From a checkpoint of a small mixture-of-experts model trained on Wikipedia.
Experts: 64 experts in each of 13 layers, 32 SwiGLU neurons an expert.
Below are experts of layer 8 (counted from 0) of a mixture-of-experts language model. Rows are named router (the router's row for the expert), gate (a neuron's input weights, with its number), up (a neuron's input weights, with its number) and show model dimensions 0-159. Each number is 128 + 24 x the weight over its row's rms, rounded and kept within 0 to 255. Numbers have three digits each.
Before each expert's rows: a language model's description of what the expert responds to. This comes from a sample of Wikipedia text that the model never trained on.

# expert 62
Description: Table divider rows, coordinate markers and infobox field labels in taxonomy, gene and chemistry boxes: Genus, Synonyms, Molar mass, UniProt, Website.
router:117081152129086148121068167130123112149120145157143087142093129135123104110158129139133140124162103091128125128149141146154104114074143138112083100118129116149131117165157112102072130131168179145142147130158128077125083180100145150085122126105114125119138115100131179134164128139135133148155095140097143119139155108124146168122117137137128161138099124134118127153109102141123116149147111132140144114094139134117072103114103121096140129153120108158113135131099181187083138137140101
gate3:150147124143141121110092111132113106122094125114146119128117092122146108158124132144134096109159127161113155158148182177131095107133145155107111134101107121103142135129143136102129119116141156164137076098144139089150105105094138114150136136148103111123125131118144080113106098153157104134152122148138165124159136102167109152148163134113162219154127144096092123114122110097147167134141119129114133154114150098125063073145173102141152150124151125109068127134118136169126130154128121
up3:129148100114101158138114115129070130118126108130187121141119128136158185101107159125148132103146105106140149127130210157172110093134107139122107108131144131108148103144138131120118153151102143156149133103125158117151118153103125124117126135141091135160104165156133108153135145083142132141172093126096145116132166100148107167129161153103122151128119128131084117130112078171125120127120173179092133131122146113170118138128160121092116104146110078140140158078112129148093127123091142
gate4:139096126133134147119098150107096081160117112124083139108144129157069087098116135171102142116122126106165144145107133094082131109108125119146102111165115140153158142148134147141122154129149126107115109132160132095115158096149134121151152130093159140119135153118144114125143170144144157150171089103112090138132087117110166120119135114152104111117125149086113095112164127114135112133159141141105129039156155094130114110141141110128144110167105124127111151091123137185150080107159149
up4:099147144136120153176163153109119143064092100168141125167132089143128124074131149154146120137160143096102112132111180151127125156148113125118125113114133158150127102116145132097147092187094097161084132128103116115125155106146108109102108133170116153121118127161148105111085107137101129101146131142141156160141144123097136148144095160114119161163142104156093146146094134118169076123130113145113099137116131168123141118147087136100113112106152123135088127160100163130129135171126118
gate5:107143132128147112169124088147118104131131125092107106101122109168160126119209080123118126110145150136104137121161115096130074157194166114111140115140098111121109132120108125132133119110129162166110138131104133145177136110170081150140136148154109094146130090078151149103138131129117119138141136129132065124119131163097091123144107124138104167119107076160136116123106120118085168136111133159116136140105149119163120165095080129111124100133161109120169112136137126115123155138143122
up5:130101137138171123116172087126086151152128099132151170122137163119109138095098121101147083148111138099153129123101100123129162152129123119126145151146107139100159133096169131151169120133114113136164147135148148120118125075153107082181108098100183145097123151157153118113074144069160107124127144121088170117111120125130113133163154097144109118115116121114089118129123107130134157109135144145132114116171095107107148127130152141137084102115091085142151144097115140099104093107138121
gate6:105143137130137124108071154127102120158131080177163071129121161114131117126134138151147135159158127189111100114113113124146136149129130139144116106148146114142118128113126129128106121106135096145147161134147115092117103115086169192115130107143115125159113111177153182156119154130083161145144105159153120127149126122099094151088132116096143159157117114125154159149157151126142102156143149120146161092148137152109158124146121161109130109134133158113118185099169165167124155155110144
up6:110121108107111108123179135122134096137165139124132155129183135134099117103113145120096144104076084143134138120119135127143157138155122125154065109113132128134106103110161125084078120131127110116133092147141161118142143069111119144119141129144099165151143132101144136087139174107132141134169152126146123118124131112144140122176142160122154107149121138131093115064156121097118089126123125157195115161132112130166134125143083126133112139104140162107128144170132116092112067134097097
gate7:148155133144114125118093098129139123123123153114138079150151120169134147130142124096147131114152155141130120146110123081118049133102145152096138088129104131118091109136153091082106127135088141141120109131144149115134114126104134121122091113186102105117161148146097155128121154145095158096123145110143127134141131124090091130104139139088138144119113109129117129189106098125120113103177126178164087105110143143121136074137129168072141089132120125130132077136141156131106111148128080
up7:122099116084133136121131145113109135133158134131166177127070161133127160110120132146129138115098108116060089103166100147152152097116118136152119126137134129138178120095087153142138109108148089131161151096140102159107163144112144156133126125144137166170107135113152105123111131127142105154137120140122122151134122128125123107101116139143116107140138128124176146124106129133147141109113139109084087172164125121119144161135127047153127185116151152166135127173135130098152093167095167
gate8:123144161085100142140122162137149133160130149121111139129111137110150124145054117128100084184126105166133113154156135142105117149075120113135144150163102112113106148181126126101138148154165182149126095126135147123079139153131133181165170178104164139110135131134102142090132101154085092133170124126105158124095159113136142154130105104123128115100110143146145147115111127129157130149126142105097139162140099119136070140105147112144122148130180115139112142099128136120098112115128126
up8:145106119130122114172123130157109145131098123152133086179125171154106088106191185114116139147145111113132089145142148090151125107189129129099141075152175109152117124153084117084133150117103106115133131142129134164148101117147146157094119148087093128162138135150105134132132121166164171151152136131131141146171140148142144135089112128156154133160159126135170146128152123109174114126131126117128121080101093138146128122100135121104147117154142116122113118162093105147119139086109112
gate9:139109094108100145135122119140152136157144098121120139123062105123114142082158143175182116168101152102131128125131081141163087136112141112136143142059130116104126130139132136101128113133170111148121159099083134151142136154138148158102109145118146117100140123126130099111096099149139129105090111121126138116106139152134140106098134144148156161120100118133128119113156082131131120154161125145180172130148141109197165184148131120140174113087158143116143135176134131110113116164131137
up9:114140148116103133129101174133115097121107133132118086142162116141133143121130165129111147138138094151104092120198136163132121103117107103141124119163173142117116102114118112099097134098076101105179133157128125137104098121102134134114144136101099090150098108159112093128139174168078139149165150141086122133134151095123159150102133166121132087148112112108118141127184159121122096107094150104165107118131108107113104083138124084120131139124106106154097115106119130136165163147092139
gate10:119146110131126132128129152107144089120123159139133135178160146098150145104119153147118132127121131107117100156150184133122130133163115140139133116114144111152098116100132118177081160121151098127139149132177142120141104119103134155106145132123147118127139180132095122141117118144132125142127111172119159151153098146082089141091101107129115104130122167162129082149049140128120137163145103138134074119098116118096084130131141104078088159119142065147109155104112149120135145077104137
up10:094120153110129128129132099141141153120113100126109100071180125125130120132160117133150126145162118117142153106096131106142139145108102101150135141158159146097152136161104091120141086114177149093108159170146084105140123158148098109154137148121149143111074112147114139137131117132110112115115154120122104103084092129151117123157145150130128124128148119107146156097155156111134102097120144114096151161149146139088138150163141173183171139125113140172172116105128186126123122161176090
gate11:099147121091156155156129144110153167123113126087118106164131108100128167126126130085124162128126126175134120163090151108127134136121152131160187152097197101140099096139112096133090146168116145098151127120092096130116116095099099127110064141146128110112132145102136156136114107132165096072143116150122110108122150172143103150121108144102132159143119127152093118126156112104151141158093126121097141106148146124148150131139131119111143158111120126177105118175136093111123104083136125
up11:178162149129086135085104136143149124136118136164143118163138143150155115100130109114116115124163117116138163106148147124142138104100123100078113123132129127079144135119134152155150125113115152138124116101131161116140110097084115118126127068114155113139116139146135046114122153117123148134096115099133115104112157129059127105113143125126144066126153166126115096108084135160103147123155104100136150126176096138170132094120137067113138134120072127121138135131159137120114114177114117
gate12:169139169123093143109134090131143118124126109129159102128140124124110063109097097123145110160146171089121136132076123166159122166140109087136061176127108174154135113158160119109132140114140123100086109103140124121121140164135106072127143132076135126146115130146147154137132149107127128149108118106118120086116112134118158104128179134114133106107117114145146179134113157136123150165144112114119129106109095162149133133142172112137091108152080125157119138137112155160124119161080127
up12:093142093151121125172108136149113123115161188137131140089122111083156154159155135123142174114078134142155121185126163144087148137064132129150144134120155127124131155129047154148102108173119123121115134165110160122112151105128101113138151124134133134141112080126095103175126148111129126092125123152092128147126111171138115157158146145135180146145147173121110125139120124143132127101133132127108136160150143096101151141117116157149116134113158128115111117151101072118154135109133151
gate13:103133144128088121141157187128124112110130151135170128147171114151136100101162099105137119125096066098134108148153124134150119111092147163121093120106112135135112120120148095129119116129111168096155121162172147087130119126109120145094109128109105113151108127104087206100163133154163154151081153127106108159121133095134105136123085104131149116150122121120159147119118088140094124095109137116151141107141120099093110105101124099114135101121161102162103163152105187124117117145143114
up13:147123124113089107111171148157090096141163176150093165129152126168123162132134052069099125137080107131142129170146152130133088123117184137096143143098114124142139097113118135134135132122101106142123092143122107130103146120122150125122090134121120126149118108132130150124159118129131141122079162094138095115133168117162122137139091126110116122109120139122143126140141085147094118124119151107187135173152147146098151086099151100134108090095153130148111145136130165144141149139080158
gate14:135111116136141125138120139146113142167133173146120157121152145125142121150119101145100116141166128123142086157153179165118086121112166162126084161106168120106117104141130144106062153097182120092090121133134102109148072124117161129120105132151138177184122157130092147108074131131144147151138118158128146130115153150136129125107123107133119111124162125150143142118122125104112140175104117135129112148100117165114129120123109162129132141140102117138093076160142170138081071124135107
up14:129095153125185122155069137138123159160152144140132131104133115108089137132155137114147122155116122161120105114132114124152152118155147113127082111109141161179134119091124115124111151110086112165124166111123109121117169172160119131122148107108131144092088113105149128125084120168162161135103136148153112127152145137117140104118102173112116082123163150125118115133119124118143105113117163115203136163134096138141139131139107126141092138097092165153138197133148139152090153161111104
gate15:136078159132111160093114145110161159130133111119144123149138148118162126135131153103166158148125088119114143131135129079131107189121153157159184098122161111128119116132129119116132148131170090141124107129137099115070109151157169159120078144176101121145148138154126158097166122159139139088105108113107165103135143098099107148120124094141118163122113109135152151121130128107129073117134159088126107143155131140106138105154091184134118120111120162146160162110157154128141158133125133
up15:149156112132192136144109075120127158105080107142127105072153078133140119169126104128133091130133135141140136146107140128129133159120126133113138145129115143148103099140149146111134116143115132098156125133176170115133128089107156130114148157140177121145107152128134078135112112082137131164154139144156086146136139161106145129175112167109130113164116101076129108136104094095118141142146117120117161089149120126167098091119158116123169101144126121106082084118113082124111120116172121
gate16:098141114085148123110090120099111131151124123134157099121112105118102165132150163098108109098101138109152152060075175122168109165090097119126099094128128134134127159115116111099091097134135166097135128117086146127122132144120117133128172126159132128142099103020156166113139123159122109148127173142096120131148158137143156124147116172135115147127138122145118138181137175139119132111133139115145134103099148167150116153143139128093119159123143124131142120140123160138122125121118098
up16:112135150132115129102149118113134102115130148097120137118126142152149156098157159122104094117131141132112123141123142058146084172128169116116085135140115155132160112102098135177095119125161172129113126133095118134113147194130089125154156152142128150117127120103125101090125127176167165190161160092098137155116120159159079151145128105150111138126097109090112102095143121138135138118104161121140111137114153168128109102132121145114090132138116154190129113112133137080119140155128119
gate17:125133135105113151125134110161089105148115130141149129118108111148153106120115146077094173155143132126120160187117130128164127111122170127131121145135170125147076148127162122108072135150157145144134150150134121066124134175110159118138126117110130124130134152171113138147141096118148169136092154128143133083130151158174126152095179118129148131120112149137132095148134151103121136143123145119165166205102097101119114150161118117116096104118111087121096127112125136162106145121179102
up17:118113144141146133128146114142123129144130124134153121125106147154137141098088096112145164098120132148102128134131067155202111100136143158164126173121116140113104148124135121110122161180165100152132155150118111100133164154099131153091128091095102112105069131139134134143158098111143160074136155107140145068151156135147168116121151095160147122115104164119097110107143164118126150131093143123131122146109133103126125168160148109123103131184113071129097134101106131149141140110114132
gate18:139141139117073129117100160115123170145131121115141135144079134129166103111103171125170113150163078147101080135139087139179145118122128114155112098075147149121151139132117139111108104078143099124111117120130084138134136145109062136130092145124119113154114138094139161135110106120090113168175137158068128133158103133147126106103095133136141127161128076146111110134062121117127133122103074146122117144154157107120113109168122155086108124139135120102134129123116124139128126122128129
up18:126135143128144143105140127100153131128120151126135105115163090105112117106135113131183147128140193164089097126101157116097092119166139102104124152143131142126126136112149097174143087093135176106136149120148150116118150103118112082147161133073170164115164138151096102126092120113163129123151135068142150105109099127113131133144115133115139134153126134105130164085113082140148117161122131099151095133097141124152099148129138130141130115166129124163118104139064070126118157124114158
gate19:108123150139119134134134142106118132118119129126105158151080151155117114138130099123108179122132098092119120119154111128131105161151094146100103101163183150126126150159141116105140127130144085117099127159114128146107086133197129169106109086099115109130136092099086152109132154128129116164142138150128132134116130129124122124154118125132155124191133109131127117098073118141146117173129110087091124141121121099113157140145104117101122146198160156130157145184116142101086166104153167
up19:096074120090135103108146191145151109153163109156149143147153153127077181149091116170117163123081115152111166134163165091132139120097109139133088099124121140103138118123123141136113127141104136144123177140104135146126128072132116086106127134109070142122117097112140156122125142151148128146157145174110167140127086103116119132158116130117147170109127176136118170133106164179118163135133146096095137132099111125124118116134143124126131163120156121156137126154136106141092105119143135
gate20:129164154147117111105130120167097098151130106118098146146148136113143113127136128122157119148084152148100111135118113114152122174109133138112079158153135147112096128119153153181140113118154130144094125156166147106091115124145088142117108114107101140111114112130132170135151179140142148131096083142153135111158138106147152114140114150109085129096115139082145094119167132127122112130154132112142159096205136122141184134163137129144138152066092130147113164179091162115134111143139110
up20:129158106095091147155166113094137152111125132169120151153108110142131128131088139092103143134113108142139110131105146113108092139138139152120129109160136124163177145100158115126151177130151118136133107091127109160154159085109138139151089147077164160141124099166127096146142107127127097103118109098104121110112131141129145168130149102078075081124122146178129156152127086112130119165138107150115104140134121114131139111112095118136135106113152131066119089111141086103159135116159173
gate21:106146118176136142168117147099072140152157162101113074180081126115109132169163107117123129152102113136085137121158125124179173144120097129163112135151156115121179132137102153172123135125123121126173132171144132093154112132136115102118155140086094121132113166108150131116133116169124143129171142073129128159154140127144103122144141130102097177135132114116159122121139133161091147119131183124115090116147159141127133155118119099118141124164155159133127114116123101150129136117141092
up21:065190133087129124171131163129150145149118112122124165099134103097178134117145145122104148125130124156110111122064119114156156079162122142138180112151102137127099132101151117138142113164168136084109178124106120144110107124161116120122150120133115109127130138132120146135160109111113162132139121138171097147132158157115101127150124153154112087111135178116104135149137161151159144146136165152134096105115125139128202174122106161122150132100141097145135134105116145108132161140148138
gate22:113118126108126128156124156129118152132099142123101101122176138127080119117144148140139118178120173129131100145124118116140071144146142137152131143153115117142141127125146106143090154100134154130076127175212133150167113125170158099092142170110118125126101126153156168104135132099155149143136082180154158130105130126133135118117108115115129086156128139141144132096104150131143120106127113139086108080148155116104101174175105115128162132150183125115132151169122118148113121104121101
up22:150121096122098133143135149116124167134138113155110136167139152055107135095116177090123146130114155137157119107186117127152113117168100128153101130118149071202147114115113127136098114115138126117141102086140113138124110120144162136113099172175114081116138144155129144109083142118113142108128143138160131143098145117129142126104139150135139097131136124109133116112103119132106115161113133106110115157098111128147128131140115152086128171089142140094120146108202152079091121106095116
gate23:153144121117129143108108132154118103119133190127148104074101108092158081128125112100085122116121130075160108124136122144122122153130121123156156143147137154134127132133116079145154113106121142122124144141094130159131110126123114132157150118111108173139116115133094135121105216125122134109109163109123121144121070083137118159137151136133143085121112082158151164148099099115132142108148115150174087156128163146127132127105130142135164114100163164192134089151131125115116110166132154
up23:146099124100147123112143126127120100155180132126108129107135117123132121102138115125102122136151144132117144123160119107143107135153135136121172100113164135123118131138132146127117131164153103132119125134097102142127150209159119145167153121112148141144122188074109091156077107102168122163116153171136158150154169137155128131103138163125145109129175098098144094139120132149125151160126165123166112154094128118101127116113164124128096087098128108111150137093098048146157121114157102